Weights of a small mixture-of-experts language model, trained from scratch on English Wikipedia.
Size: 12 layers, width 224, vocabulary 4096.
Experts: 64 experts in each of 12 layers, 144 GELU neurons an expert, a softmax router.
Training: a variant of Adam for the experts, 351M tokens, 5356 steps.
Below are experts of layer 7 (counted from 0) of a mixture-of-experts language model. Rows are named router (the router's row for the expert), up (a neuron's input weights, with its number), down (a neuron's output weights, with its number) and show model dimensions 0-223. Each number is 128 + 32 x the weight over its row's rms, rounded and kept within 0 to 255.
After each expert's rows: "gets" lists some tokens that make up at least twice as much of what it gets as of all text; "raises" lists some tokens whose logits its average output raises strongly, later layers aside. This comes from a sample of Wikipedia text that the model never trained on. Tokens count by the router's weight.

# expert 56
router [143 115 147 115  96 163 149 124 148  87 102 131  51  96 124 116 130 185 121 107 194 180 128 129 110 102 112  73 155 172 117 130 101  73  87  66 162 173  98 124 168 136 162  93  86 123  97 120 107  90 132  76  99 177 143 114 118 153 107 102 171 104 115  78  95  90 143  84 134 111  60 125 154 114  85  91 135  78 154  98 112 178 111  64 130 149 113  74 122 171 196 166 163 184  99 118 116 104 165  99 159  98  91 160 170 150  91 144 113 145 134 157  70  67 144  98 110 159 138 103 148  92 119 194 118 168 130 123 138  51  85  85 169 118 173 100 178 117 103  91 150 111 161 151 122 172 146 135 114 138 154 176 121 135 146 115 161 116  91 141 183 173 148 110 126 121 103 101 139 139 135 146 167 126 145 122 107 105 145 134 163 156 159 109 150  94 150 147  82 110 100 185 143 146 183 114  88 142 130 115  91 124 110 108 138  99 116 134 118  98 150 155 168 100 168  63 145 200 188 100 104  68 143 183]
up3 [173 140  87 133 139  74 151 140 135 189 111 202 101 123 121 101 137 148 189 141 174  73 133 117  58 171 134 134 136 149 126  70 159 131  87 173 159  95  84 112 123 111 152 107 144 129 108 103 125 169 162 117 105  97 152 145  66 139 145 106 201 145 126 152 127 208 146 131  38 166 154  96 197 139 131 133 121 180 147 214  86 134 147 177 127 105 100 135 170 123 112 130 123  93 120 108 150 117 109 106 152 131 126  97 117  49 122 158  93 115  97 122 107 180 157 151  64 155  93 184 144 130 114  50 114 120 110 119 110 154  98 119  90 154  98 145  84 152  97 124 134 184 145 139 180 146  71 119 171 150 151  93 141  92 123 105 146  98 133 107 153 153 135 111 133 199 117 177 100 149 138 148 192  99 109 108 161 127  95 104 141 130 142 157 128 109 114 116 152 101 180 112 151  93 125 122 168  98 104  57 142  70 112  87 112 140 100 110  67 132 147 177  87 164 133 125 168  83 112 121 168  98 108 147]
down3 [159 127 148 129  93 158 138 167 133 113  88 141 138 148 143 150  75 138 112  78 133 115  97 107  87  79 161 102 179 179 108 116 135  68 159 142 102 127 187 239 170 173  77 123 115  55 138 143 110 145  86 108  92 154 137 124  64 159 174 139 187 195 118 124 205 141 174 149 169 145 111 133  54 155 107  70 143 140 108 105  67 127 117 135 175 117 129 154  50 118 131 131 137 121  92 130  96 173  95 127 114 174 143 114 133 140 107 124 120 163 130 114 173 128 138 143 110 127 117 162 134 149 167 164 170 129  98 142 111 124 137 149  57 140 148 126 109 132 124 117 150 142 143 133 183 136  53 128 150  95 111  91 167  89 166 124 179 138 140  99 164  96 150  72  63 102 175 152 130 135 105  58  73 195 150  87 147 137 150 110 134 123 113 117  94 154 144 110 147 149  67 133 149  99  84  82 109 173 146 143 160 110 132 172 118 121  98 109 112 150  66 172 100 159 159 132 137  88 133 158 169 129 106 105]
gets: "on", "ir", "m", "el", "l", "en"
raises: ".", "s", " R", " C"

# expert 2
router [107 115 168 141 109 149 115 144 113 124 105 107 121 150 180  98 105 164 113 130 128  98 133 123  86  55  85 109 166 139 113 158  78 129  67 127 106 194 125 152 118 128 100 138  92 137  87 129 142 127 169 165 157  60 185 108 118  90 123 185 118 145  96 101 143 124 149 123  67 136 161  96 161 158 208  87 138 140  98 125 108 112 157 109 132  97  74  81 124 109 134 163 166 198 157 182 189 154 113 140  54  94  85 127 145 126 181 156  74 114 174 111  79 100 119 123 145 101 129 128 147 107 155 162 180 144 178 117  95 103 104 100 182 120 153 149 111 125 148 108 171  85 123 130  96 129 171 147 108 214 161 124 100  99 127  78 134 148  93 120 137 194 136 174 106 132 159 115 146  94 111 123 122 152 172 175 119  94 158 135 145 158 121 115 165 130 164  81 143 120  99 161 102 123  94 159  98 126 121  61  69 155 143 107  91 142 125 105 134 118 143 185 172 136 159 100 108 108  85  80  28 194 131 139]
up2 [125 157  87 148  54 124  84 181 126 166 159  85 146 142  49  86 139 113  85 115  93 129 166  80 220  76  96 127 159 135 165 147 138 182 109 114 139  72 114 138 154 127 152  60  88 118 112 106 189 191 139 167 155 139 147  57 107 164 146 125 127 138  60 116 129 131 153 148  85  76 105 162 153 128  90  84 173 204  93  99 115  55  91 164 140  87 139 146 164 128 118 192 144  92 139  86 111 127 173  94 138 142 122 105 142 122 130 141 130 149 145 182 132 104 120 104 151 103 117 162 130 117 161  65  97 158 146 113 172 162 155 113 102  81 164 152 169  94 132 103 139 169 138 158 190 161 110 121 144  96 145  93 139 144 184 114 120 123 114 143 151  92 171 158 117 126  97 124  95 105 134 190 115 150  71 105 114 110 103  95 122 175 116 134 117 115 123 161 163 163 128  78 150 132 171  81 138 212 113 173 162 128 160 108 119 165 131 145  93 138 110 100 120 161 105 124 121 125 102 160  77 144  83 133]
down2 [176  82 120 178 132 145 132 110 112 159 158 174  94 121 126 141 116  86 132 123 163 118  60 109  92 112 132 138 173 171 118 112  77 118 151 135 173 163 156 176 151  84 111 150 170 146  74 120  99 111 112  84 141  81 148 114  91 122 128 171 139  90 121 150  94 191  85 144  95  76 140 145 138 127  98  92 139  93  96 191  95 132  97 121 155 103 170  92 111 159 129  86 128 150 101  84 132 142 104 186 125 143 100 152  64 146 120 128 125 103 124 174  98 172 167 160 105 106 135 110 182 139 111 186 109  90 178 165 111 167 122 142 160  72 153 131 186 155 139  95 151 101 115 139 110 139 147 119 116 150  53 114 127 147 133  70 107 124 116 199 124  93 160 199 117  94 149 166 127  70 131 120 206 168 181 103 173 181 194 156 121 138 106  64 104 126 122 129 135  93  80  94 199  91  92 131  98 104 108 152 121  88 150 187 137 156  92 165 107 169  71 134  96 125 152  87 163 123 138 110  82 138 131 139]
gets: " se", "|", " A", " G", "8", " L"
raises: "ut", "ul", "i"

# expert 57
router [104 143 197 122  85 154 188 108 134 114 123 132 118 189 100 121 142 149 117 125 149 179  85  93 143 118 157 124 161 182  71 110 109  77  68  74 152 148  96 178 130 143 141  97 123  83 108 187 126 139 130 163 137 142  93 108 131 151 115 166 123 104 147 127 106  98 151 108  90  84  67 167 129 162 120 126  77  84 135 117  90 132 117 121 115 103 104 107  82 160 163 115 146 191 144 107  81 134 171 126 139  90 169 155 139 148 142 161  90  76 173 114 129  98 156  64 149 192 131 102 131  78 178 164 128 155 157 165 111 152 147  78 121 101 151 124 123 121 176 110 133 102 136 145  79 116 137 157  97 139  96 196 107  97 114 132 148 118  76 142 199  89 112 164  96 105 163 151 153 167 130 118  89 172 140  97 123 121 209 125 101 152 133  84 183  86 175 117  44  89 105 147 157  83 110 138  91 111 198 131 128 161  97 108 146 110 141 137  99  67 143 146 175  69 162  90  95 152 147  80 136 101  93  93]
up2 [125 156  60 100  97 135 142 124 105 161 197 144 121  71  92  94 105 155 102 152 121 135 173 112 159 106 161 162 129  65 116 126  90 217 118 106 119 105 107 136 154 165 132 132  73 181 119 110 102  74 154 161 137 132 149  86 133 161 177 112 147 113 105  69 149 113 144 154 181 124  89 154 161 102 138  83 128  90 144 102 166  91 173 120 145 138 149 166  92  99 115 157 142 100 133 124 114 182 113 149 128 114  59  85 102  99 123 182 150 136 156 162 116  88  98 106 172 145 159 163  78 134 105  92  86 216 117 128 153 123 124 124 143  73 194 133  92 110 154 184 195 176 126 120 197 160 112  54 144 118 104  70 182 130 122  93 148 111 104 144 131  80 182 183  93 145 135 141  73 122 141 159 113 137  82 126 129 101 101 170 117 145  99 146 149 171 135 140 145 187 186 126  88 123  97  84 107 177 124 133 138 113 180 126 139 128 180 111 127 146 120  92 126 147 144 154 104 125 170 134  87 178 107  89]
down2 [ 91 137 165 144 121 121 142 197 113 156 174 165 147 159 112 138 153 114  97 102 143 166 120 182 162 169  79 163 200  77 134 143 124 150 124 167 225 171 116 120 148 130 185 108 123 111 104  48 117 122 144  64 142 152 101 138 111 143 107 106 124 134 143 177 140 135 173 155  88 107  98 170  88 124 106 189 107 111 152 119 154 149  90 152 145  75 159 102 170 164 156 161 121 142 129  93 151  81 145 166  90 158 121 120  89 154 124  75  96 148 122 112 108  83 139  99 135 122 124 120 122 128 126 133 158 132 168 104 101 196 142  93  92 182 138 120 136 160 107 115 139  94  84 129 101  77 144 138 187 168  40 112 101 127 201 109 144 127 102 174 141  47  92 149 124 114  74 143 114  90 182 136 126 119 152 151 109 144  97 112 103 165  42 158 112 114 113 117 159 120 142 118 130  96  62 159 127 113 128 155 101 124 178 125  52 131  79 109 153 161 149 156 101  92 145  47 109 117 104 110 116 115 153 165]
gets: "an", "ar", "ah", "h", "–", "er"
raises: "-", ",", ".", "ur", " ", "im"

# expert 34
router [ 79  82 146 111 113 105 136 147 149 103 161 115 163  75 139 205  65 114 113 136 103 110 121  79 199 142 151 120 106 156 115 140 170 106 147 113  88 125 153 136 154 125 142  98 128  80  98 144 168  98 178 137 187 101  78 169 117 147 108 175 117 158 211 119 161 133 175 160 157  81 115 109 125 108 119  82  53 144  79 112 107 159  78 134 120  60  99  80  43  98 176 119 143 111 129 106 127  98 158 119 106 125 133 157 144 157 129 155 110 150 163 103 119  98 146 177 157  74 116 168 125 128 167 109 134 126 150 173 168  90 146  99 110 187 128  84 142  91 115  89 120 121 136 163 105  83 120 146 138 169 177 170 126  86 154  65 103 127  83 142 141 117 163 106 152 130 124  85 139 126 177  98  84 155 164 114 157  91 197 137  89 123 116 124 185 118 160 101  89 110  59 118 118 158  71 128 105 124 147 162 130 131  87 105  74  99 164 176 128 141 116 172 177 106 151 186 145 182 105 119 158 123 166 103]
up2 [120 195  71 115 111 189 139 128  89 139 152 127 152 138  62 107 116 120 134 119 131 127 190 124 158 134 105 152 100 113 159 124 157 124 142 147 208  53 138 143 141 169 125 107 137 145 103 138  96 121 125 153 136 131 148 114 116 136 132  95 128 114  72  98 172 121 107 108 126 105  83 182  88 120  71 127 120  80 140 113 126 115 134 128 134 109 154 220 144 114 111 179 116 136 164 150 141 144 123 103 151 160  52 115 115  66 172 127 101 139 123 115 108 100  53  93 170 132  95 144  80 196 142  81  79 113  96 121 167 104 151 143 157 119 199 129 129 131 151 135 147 146 156  99 177 185 115  31 213  99 126 111 181 118 191 103 131 101 107 149 128  81 152 192  99 131 127 195 132 104 139 134  91 158  88 116 153  81 129  88 122 146 173 116 102 172 151 146 134 143 141 105  92  78 172 107 115 219 120 179 156 125 186 120 141 108 172 137 147 119 137 120 162 156  55 132 126 113 130 116 118 127 114 126]
down2 [111 165 154 170 132 115  95 174 160 179 106 108  99 170 111 111  89 131 121 158 100 126  82 100 105 120 137 123 170 176 138 117 173 149 107 151 161 184 205  88  91 149 105 132 126 139 143 142 108 104 157 100 121  96  95 109  81 110  47 104 140 159  71 112 125 164  88 117 111 112 172 186 153 132  84  98 127 167 117 171 180 110 117 194 141 107 122 113 155 111  99 145  75  97 146 137 101 151  74 186 115 162 130 157 120 129 175 129 107 134 172 153 127 151  77  72 136 113 126 115 169 176 116 111 157  77 181 118 107 153  82 147 161 176 156 152 109 125  86 150 128 109  87 220  86  90 176  65 204 150 118  98 137 100 120 145 111  98 122 127 170 168  95 112 167  83 159 147 133  65 165 174 172 120 133 133 120 122 135  96 119 115 148 105 155  89 152 112 170 102 129  87 156 136 108  79 143  95 107  97  89 139 172 121 121 111 107 208 191 131 107 118 121  89 114 115 185 103 112  96  84 121 121 178]
gets: "od", " |", " ", " the", "b", "at"
raises: "l", "ec", "en"

# expert 23
router [149 207 139  95  94 176 111 143 132 118 104  78 152 136 132 180 134 138 157 140 127 158  95 199 102  58 149 190  94 134 132 116 163 142 124  95 132 112 107 104 120 177  99  99  92 204 115 123 109  98 114  68 101 121  72 145 148 109 134 114 108 180 140 124 156  69 142  99 164 106 151 105  89  93  99 155  98  70 141 131 148 158  75 109 172 164 109 113 119  60 177  82 132 116  84 117  88 144 193 130 148  70 152 191 156 154  95 170 135  97 100 169  98  83 153 138 126  95 149  77  56 101 112 129 143  86 136  81 198 109 108  83 103 125 178  98 162 117 118 153 118 124  91 171 136 127 141 177  88  85 143 138 191  78 118 161 119 133  98 144 168 109 120 131 122 116 104 114 132 131 121 142  95 143 114 166 108 125 150  98 112 104 127 110 129 138 127  90 120  78  65 131 174 194 148 127 141 140 118 178 127 145 137 136  63 104 163 120 140 116 136 148 177 170 157 125 163 138 204 164  60 145 127 135]
up3 [173 117 130 111 138 110 128 123 124 183 188 197  83 115 108  72 108 178 166 152 188 113 119  68 113 158  84 113 125 128 104 110 132 139 165 149 138  94 130 106 128 141 110 124 173 106  61  37 118 161 197 148 115 157 127 108  76 146 141 102 167 155 108 137 129 137 165 128  73  95 134 102 211 171  95 108 124  89 133 196 150 106 138 162  95 148  93 185 180 113  99 105 146 112  87 117 154 139  88  78 123 117 144 117 139 113 135 123  80  87 104  94 102 179 185 139 103 150 149 180 142 123 116 112  88 138  98 105 118 135  85 106  95 175 101 164  70 192 142 173 144  96 119 112 133 148 134 151 133 165 111 117 144 108  62  47 174 132 165 106 147 181 120 136 158 166 125 106  96 172 113  93 168  95 113 157 125 160 122 132 140  99 132 217 137 109 131 140 113  87 168 146  95 108 141 139 144 142 101  71 111 115  78 131 133 163 122 149 137 141 134 148 127  96 107  64 182  94  54 118 133 146 104 167]
down3 [127  68 118 194 122 131 140 179 144  99  66 138 129 214 113 121 148 150 160 138 145 179 115  93  73 130 127 159  99 117  88 149 128  90 109  83 108 124 150 167 157 173 161 112 141 110 163 143 115 131 129 157  83 117  98 161  96 124 125 143 153 120  91 145 118 136 190 177 128 171 167 117  75 119  88  95 182 165  51 130 149 136 115 103 165 143  98 178 139 143 153 104 147 142 123 169 119  70  93 130  63 129 165 167 161 190 121 173 128  66 119 103 117  70  96  92 118 196 155 150 133 100 116 180 127 162 132 123  98 171 131  67 140 157 141 151  83  96  89 140 152 131 129 156 143 120 134 126 149 126 144 107 114 156 170 162 119 136  69 142 144  51 119 131  63 129  93 156 113 136  45 147 129 171 174  90 135 130 147 156 121 140 146 122  36 178 105 133 146 210  82 115 160 124 103 116 118 113 106  96  96 177  90 182 126  77 129 131 148 134  89 102 119 118 182 103 137  94 127 154 111 102  99 147]
gets: "1", "ur", "2", "x", "un", "or"
raises: "e", "y", "i", "it", ",", "am"

# expert 53
router [114 120 111  99  99 158  99 147 129 127  65 104 204 116 142 156 141 189 143 175 166 137 110 173  87 156 143 103 139 138 127 160 162  91 177 142 154 147 105 140  97 158 115 199 120 116 141 150  91 131 134 143  79 136 144 104 153 185 175 135 105 177  76 129 140 117 101 130 186 134 175 103 107 122 191 126 117  81  83  92 130  71  85 104 163 160 131  92  62 125  76 140 164 106 177  89  73  97 157  88 123 127 165 123 130 145  93 174 118 143 137 144 169 108 162 176 140 107 100 121 130 119 143 122 162  96 165 159 148 138 125 119 134 169 117  77 120 134  70 167  91 151 133  99 116  58 149 123  65  87 158 199 144 112 162  87 107 137 126 126 148  85  79 117  98 133 191 177 144 124  92 192 106 107 154 122 150 129 152 101  85 118 102  87  68 142 170 159 159 133  94 168 161  96 127 189 146 180 116 137  55 135 166  68 111 135 152 159 123 141 163 157 114 121 107 140 135 129  93 166  56  99  99 139]
up3 [157 104  97 177 123  93 129 108  72 182 161 203  99 117 153 123 140 146 164 106 157 113 100  92 103 152 131 165 134 162 163 173 136 128 146 145 202  64 124  75  93  91 153 126 143 118  97  58 105 132 177 101 129 169 104 145 102 123 114 129 132 133 149 126 120 149 166 148  94 139 124 110 181 139 163  82 144 133 124 237 127 104 109 154 122  98  85 162 154 129 107 157 119  75  70  92 163 132  96 114 159 150 124 132 140  59 143 174 117  76  75 128 167 114 119 132  85  87 135 172 102 172 126  74  63 131 148 115  92 175 124 136 104 173  76 129  77 164 137 148 125 103 155  91  95 130 128 172 170 184 123  85 150 113 112 132 161 149 105 111 129 149 172  87 157 165 133 114 130 141 106  76 180 141  92 141 122 136 127  95 125 112 106 174 146 149 105  91 129  93 195  37 186 130 178 116 188  97 117 131 102 129 100  81 117 167 124 130 130 126  90 148 134 125  60 114 148 107 123 157 131 154 180 175]
down3 [121  94  62  98 138 127  99 110 167 147  76 131  70 111 112 121 136 139 121  81 141 195 130 118 138 160 130 155 138 127 125 127 101 145 155 105 125 132 159 189 154 166 167 161 132  90 119 181 134 151  85 117 105  89 148 134  64 102 151 119 140 195 152  83 115 135 184 185 108 163 129 113  91 156  72 141 155 143 132 110  92 104 117 150 200  39 152 123 157 148 142  72 127 113 161 123  88  80  75 164 138  99 131 125  91 164 116 138 120 163 152 109  98 128 114 160 104 129  66 161 102 146 158 128 144 121  97 160  69 141 162 170  71 119  81  99 120 112  89 108 100 125 172 134 183 154 144 135 138  82 151 109  98 124 156 145 106 175 178  89 159  37 186 126 115  96 118 137 108 164 107 126 107 142 131 147 152 143  48 138 172 134 116 123 150 155  99  81 142 162 140 130 144 135  99 146 139  90 162 129 112 221 137 148 134 106  71 144 147 142 132 125 108 157 218 189 152 136 176 142  91  98 156  68]
gets: "as", "ap", "os", "s", " ent", "nt"
raises: "im", "i", "ed", "er"

# expert 60
router [ 88  86 156 103  94 113 100 126 143 150 118  80 152 106 157 111 112 130 114 128  88 174 149  99 105 192 116 177 155 167  97 161  85 106  84  89 162 174 130 111  94  93 110 143  94  85 171 133 170 117 115 168 186 147 187 145 134  82 139  84 174 181 147 107  86 175 166  88 107 113 131 101 175  73 121 126 157 112 135 187 125 138  72  95 156  63 151  76 198 178  99 138  94  88 113 120 137 109 109 148 122 104  96 153 123 124 162 191 103 109 183 120 122 118 180 143 106 124 125 142 157 173 141 118 151 124 124 109 139 171 111  90 124 171 145  76 131  83  54 149  81 115 165 134 141 114 113 137 100 172 189 165 128  90 179 161 108 150 107 154 117 175  99 115 156 128 164 136 143  94 117  89 163 154  89 136 171 106 204 131  90 119  79  80 130  65  95  91 126 131 163 173 142 110 111 111 108 182 156 101  75 136 132 124 164 174 150 105 131 180 111 143 155 136  91 115 112 104  90 127  73  98  85 105]
up2 [112 170  80 124 132 148 144 146 167 164 190 116 167 129  82  92 106 134 136 116 117 143 153 133 142 108 125  93 106 117 123 100 115 124 112 111 193  91 114 138 181 116 115  78 135 143 112 147 134 113 133 159 126 169 160  46 137 168 145  87 127  98  50 107 172 142 135 133 126 170 127 177 110 150 105 112 162  76  74 149 170  86 144 150 122 106 124 145 143 119 128 156 155 116 136 156 120 128 120 133  92 209  78 108 157  95 108 104 117 177  88 137 144 187 100  91 175 208 136 120 100  96 188 110  31 136  48 152 123 124 151 122 129 149 186 124 104 103 138 156 150 131 172 143 186 186 110  84 135  99 123 116 142 156 167 113 114 101  94 105 110  58 108 161 113 152 144 172 109  86 115 150 102 159  46 127 120  94 127 131 108 117 164 118  63 175 161 177 188 133  80 119 145 138 126 126 100 161 102 151 158 158 180  97 212 122 145  99 106  85 134 120 123 131 154 188  84 136 161 137  77 145 134 136]
down2 [123  99 130 153 117 155 145 163  99 191 128 122 104 129  94 117 115 120 114 145 108 155 115 153 123 124  93 126  58 102 135 111 148  91 151 133 204 170 116 110  62 145 167 110 164  84 108  99 136  93 163  67 131 112 152 128 120 147  94 133 155 107 101 100  84 173 165 154  87 168 196 171 145 123  64  53  79 107  80 123 135 137 188 134 141 122 149 136 183  89  97 116 112 166 166 124  99  88 118 187 126 148 109 146 120 111 140 120 163 139 116 147  94 187 146  93 104 143 167 168 111 135 115 137  54 126 145 130 123 182 119 115  85 137 128 191  81 132 156 134 154 127 128 175 136 117  96 115 185 154 104 145 123  87 141 137 133  57 130 149 116 112 161 123  99  63 135 136 148  19 112 177 163 118 180  98 168 153 197  83 109 136 157 109  93 158 151 134 137 101 123 155 154 101  60 159  84  93  94 123 100 148 136 126  87  85 112 189 113 183 113 109 201 131 143 107 119 157 136 101 154 128 185 107]
gets: "l", "ra", "f", "b", "te", "al"
raises: "ly", "og", "ic"

# expert 11
router [ 87 157 186 159 114  87 102 125 164 115 121 134 103 191 194 155 156 118 108 168 159 142  85 171  66 144  95 159 147 162  57 163 124 126 203 137  92 134 149 139  95 124 190  86 124 113  86 109 107  80 122 195 167 105 148 156 107 109 143 105 100 178 107 125 185 120  96 115 145 162 175 151 100 127 115  65 154 134 126 146 173  94 101 144 165 103 112  69  92 155 131  79 141 156 166 123 131 133  62 187 113 104 160  77  80 161 128 174 193 158 141 184  75  91 104 160 101 106 117 110 171 149 135 166 115 116 105 100 133 187 127 121  70 133  83 161 189 169 152  95 157 153 150 179  94 150 156 127 162 110 126 111 139 164 160  84 115 129 164 143 116 114 125 180 131  99 139  88 140  74 145 105 146 127 125 108 144  76 128 138 137 103 100 107  93 166 131 101  87 195  97  98 116 107 133 135 197 110 113 111 163 175 108 158 123 103 109 143 102 166 105 128 155 108 176  92 113  82 166 100 120 152 117 151]
up2 [107 196  61 129 115 114 111 135 147 148 176  86 147 127  69 134 108 162 116 110 108 153 160 187 173  76 108 121 129 116 149  94 177 209  97 155 158  97 144  94 142 121 154 144 144 126  64 117  88  97 167 167  66 125 127 103 149 156 115 104 128 117  87  67 153 115 141 125 171 120  97 186 143 102 130 121 137  92  92  61 139 115  94 137 166 148 174 157 166 135 104 154 138 146 110 171 122 154 125 124 109 171 153 120 114  72 159 125 133 197 135 127 121 124 162 109  95 130 140  82  92 151 148 101  57 146 124  92  82  99 173 103 153 140 158 112 128 145  90 149 167  74 174 144 119 159 151 126 172 155 125 123 162 141 132 116 179 104 113 129 151  74 134 189 152 111  98 176  68 103 116 151  85 123  51 146 164 102 121 118 121 112 126 115  92 154 144 129 161 148 184 136 105 138  99  53 140 178 106 175 180 118 130 142 168 166 181 112 115 133 115 119 146 160 108 179 165  89  99 132  12 151 110 153]
down2 [141  98  78 174 185 115 135 155  98 142 138 136  91 146 158 195 139 101  93 136 164 158 127 105 113 120 148 181  80 117 168 122  84 189 125 153 168 136 173 111  53 186 127 144 154 129  78 122 146  98  93 118 140 130  77  96 125 111  95 132  87 139  68 112 103 175 143 181 118 140 104 128 121 151 122 138 110 158 115 139 197  86 127 147 125 128 128 119 114 120  97 149 140 162 176 109  87 131 162 190  85 124 103  91  82 128 130  83  44 187  98 117 116 141 125 112 174 132 160  97 170 135 104 153 119 184 173 128 129 158 141  56  88 118 122 137  84 138 137 121  84 134  74 115 148 129  89 118 131 180 117 131  74  93 148 102 150 119  88 179 106 170 120 187 100 135 110 193  99  79 110 129 147 107 167  90 121 185 207 103 144 110  82 124  88 117 119 171 124 117 165 171  85 139  97 154  90 132 122 165 126 134 152  78  77 144  88 194 147 176 149 132  94  54 116 115 160 151 130 123 112 128 127 183]
gets: "\n", ")\n", ".\n\n", " |\n", ".\n", "\n\n"
raises: "-", "T", "S", "A", "R", "t"

# expert 29
router [106 106 157 128 144 125  92 143 153 137  96 110 188  72 168 101  73 175 143 129 116 112 110  60  79 143  96  76 146 137 113 121 112  98 100 139 141 157 104 157 156 126 179 162 124 148 113 132 140 111 126 126 129 160 147 164  83 158 195 159  95 131 123  91 145  86 160 134 125 134  58 124 123 143 142  86  70  98  90 100  92  78 125  84 150  81  96  91 136 133 152 130 161  79 145 186 107  70 143 102 109 105 141 102 142 144 133 188 114 104 168  91  86  69 158 101 121 100 102 100 157  64 131 167 177 144 125 162 126 132 151 111 139 194 118  79 123 176 132  84 150 131 195  92 127 104 110  72  97 222 171 115 136 176 113  94 157 150  91 201 141 135 128 133 194 109 196 114 127 101 114 113 113 125 162 143 163 101 115 126 104 136 113  69 165 123 158 174 123 130  85 177 195 148 120  99 141 157 182  93  83 150  80 151 102 170 119 130 122 170 165 129  88 136 137  96  87  97  93 110  95 108 141 121]
up3 [169 121 147  98 176 128 162 100  39 194 171 177 119 139 132  59  80 139 184  95 128  74 138 174 107 116 128 123 175 107 151 119 125 134 154 138 156  94 122 138 136 150 153 120 179 164 105  79 138 113 148 142  95 125 121 120  89 171 115  89 153  83 144  77 127 155 157 146  85 129 150 115 182 102 176 106 109 133 111 168 126  98 109 171 128 117  88 133 137  66 115 122 120 177  82  61 153 148 132 133 134 139 136 111 137  66 136 151 130 110  85 105  79 168 100 156  63 140 147 163  99 150 146  88 128 183 104 176 131 132  93 155 100 159  74 192  90 155 172 123 161 176 129  73 153 131  81  82 150 119  90 107 134 116 141 184 142  93 123 117 122 166  75 137 106 205 108 145  83 135 146 115 119 150 121 148 146 147 103 123 105  48 125 217 141 139 182 155 136  94 164 115 117 126  84 130 100 151 113 117 137  66 134  78  57 148  93 126 108 158 153 117 109 150 101 140 120 188  85 155 106 168 139 125]
down3 [145 132 142 127 136 167 143 158 114  42  72 106  63  87 165  74  90 108 175 126 112 120 131  44  88 117 111 118 133 137 196  76  80 106 106 144 104  99 172 130 179 145 157 149 187 120 144 159  81 124 127 136 106 167 121 122 121 146 150 176 135 128  89 187 119  88 174 141 127 182 136 106 109 154 107  61 222 106 131  69  88 164 118 120 125  94 113 130 124 164 171 127  92  65 102 158 119 132 112 147 112  95  64  95 149 129 124 110 182 125 121  93 205 158 105 106 144 177 149 140 123 170 143 155 135 155  93 164  73 104 154  87 154 126 155 108 142 119  84 200 146 130 134 139 156 101 114 126 142 132 135  87  96 132 131 148 123 142 137 108  92  95 157 118 154  78 138 164  94 102 169 124  72 185  72 132 140 142 150 121 131 118 103 113 113 121 107 138 151 153 144 125 126 117 109  46 105 143 139 142  99 232 110 135 171 132 175 147 117  94 135 137 147 118 156 164 108 157 187 182  89 142 146 108]
gets: " ", "P", " |\n", "A", "D", "O"
raises: "er", "ers", "ists", "oy"

# expert 9
router [129  85 147 136 199  97 117 139 178  54 130 121 138 134 141 132  86 138 121 166 123 129 102 107 118  72 101 129 105 136 126 144 118 157 127  82 111 194 165 130 170  89 172 125 146 152 105  69  87 152 116 163 145  77 148  72  85 124  87 127 137  98 171 143 162  71 150  99 123  82 160  79 147 143 140 127 133 121  78 185 124  83 152  84  94 143  85 135 166 115 187 159 137 178 147 126 167 104 104 171 122 132 132 112 157  71 144 104  86  97 157  96 115 117 140 171 137  79 114 133 155 181 154 168 171 194 190 127 117  71  97  90 153 140 147  99 110 156  90 112 115  73  90 127 135 139 151 175 113 167 120 151  74  82 116 177 168 122 131 163 158 158  82 164 136  92 129  68  93 106  75  86  90 174 139 140 152 123 167 174 134 110  98 159 154 131 134  60 135 140 154 170 107 112 137 103 136  97  74  71  93 163 145  79  90  99 136 139 120 161 183 198  98 134 139 132 114 156 103  88 146 166 138 131]
up2 [126 169  70 144 130 166 123 148 117 136 166 110 111 153  74  86  93 102 124 111 155 103 120  97 183  91 110 128 118  85 153 130 154 167 110 124 134 115 177 143 194 184 100 133 125 142 111 116  95 112 146 176 101 136 130  99  97 157 119 125 106 118  67  68 163 153 126 193 145 109  92 174 176  79  73  89 186 117  86 113 129  73 118 175 127 124 139 174 117 138 122 165  72 145 123 193 132 167  77 105 137 151  77 152 113 135 182 215 166 126 141  93 114 183 122 154 173 112  70 120 110 161 130 101 101 153  99 143 174 156 114 127 180  71 162 131 115 161 167 112 172 133 181 140 155 168 137  84 188 131 130 101 162  82 179 112 121  93 151 164 141  95 167 147 117 143  76 136  79  98 128 171 118 151  98 121 203 140 115  97  91 159 120 104 123 121 130 140 155 139 172 124  83 149 147 113 134 208  98 185 156 115  87 135 115 154 107 117  96 149 107 126 136 128  66 105 104 109 146 109  45 136 106 134]
down2 [161 115  92 167 116 152 118 111 137 144 159 110  71 131 101 139 110 137  74  57 118 114  90  72  92 128 123 145 140 122 141 104 131 160 142 143 179 133 106 130  94 182 168 143 193 134  75 107 105  87 112 144 107  95  99 128  70 133 130 143  85 159  90 141 114 159 108 188 117 124 148 170 158 133  99 138 175 141 126 115 157 134  53 113 172 133 115 142 120 148 149 107 119 110 150  54  83 107  83 208 127 123 107 127  58 141 153 128  99 145 209 106 123 115 115  54 112 136 124 154 162 142 120 127 151  99 183  83 104 145 155 119  95 152 191 138 104 109 159 127 146 160 154 161 114 114 151  85 163 159 119 215  71 103 184  98 109 116  94 152 119  74 128 197 150  85 142 122 142  67 109 137 153 140 142 111 119 108 139 208 163 167 123  99 104 117 192 188 149 121 132 121 149 127  82 152 115 137 146 123 142  90 142 110 103  91 172 179 107 125 183 135 139 158 176  85 142 136 110  57 193 134 100 120]
gets: " |", " the", " at", " s", "|", " B"
raises: " ", "o", "ed", "."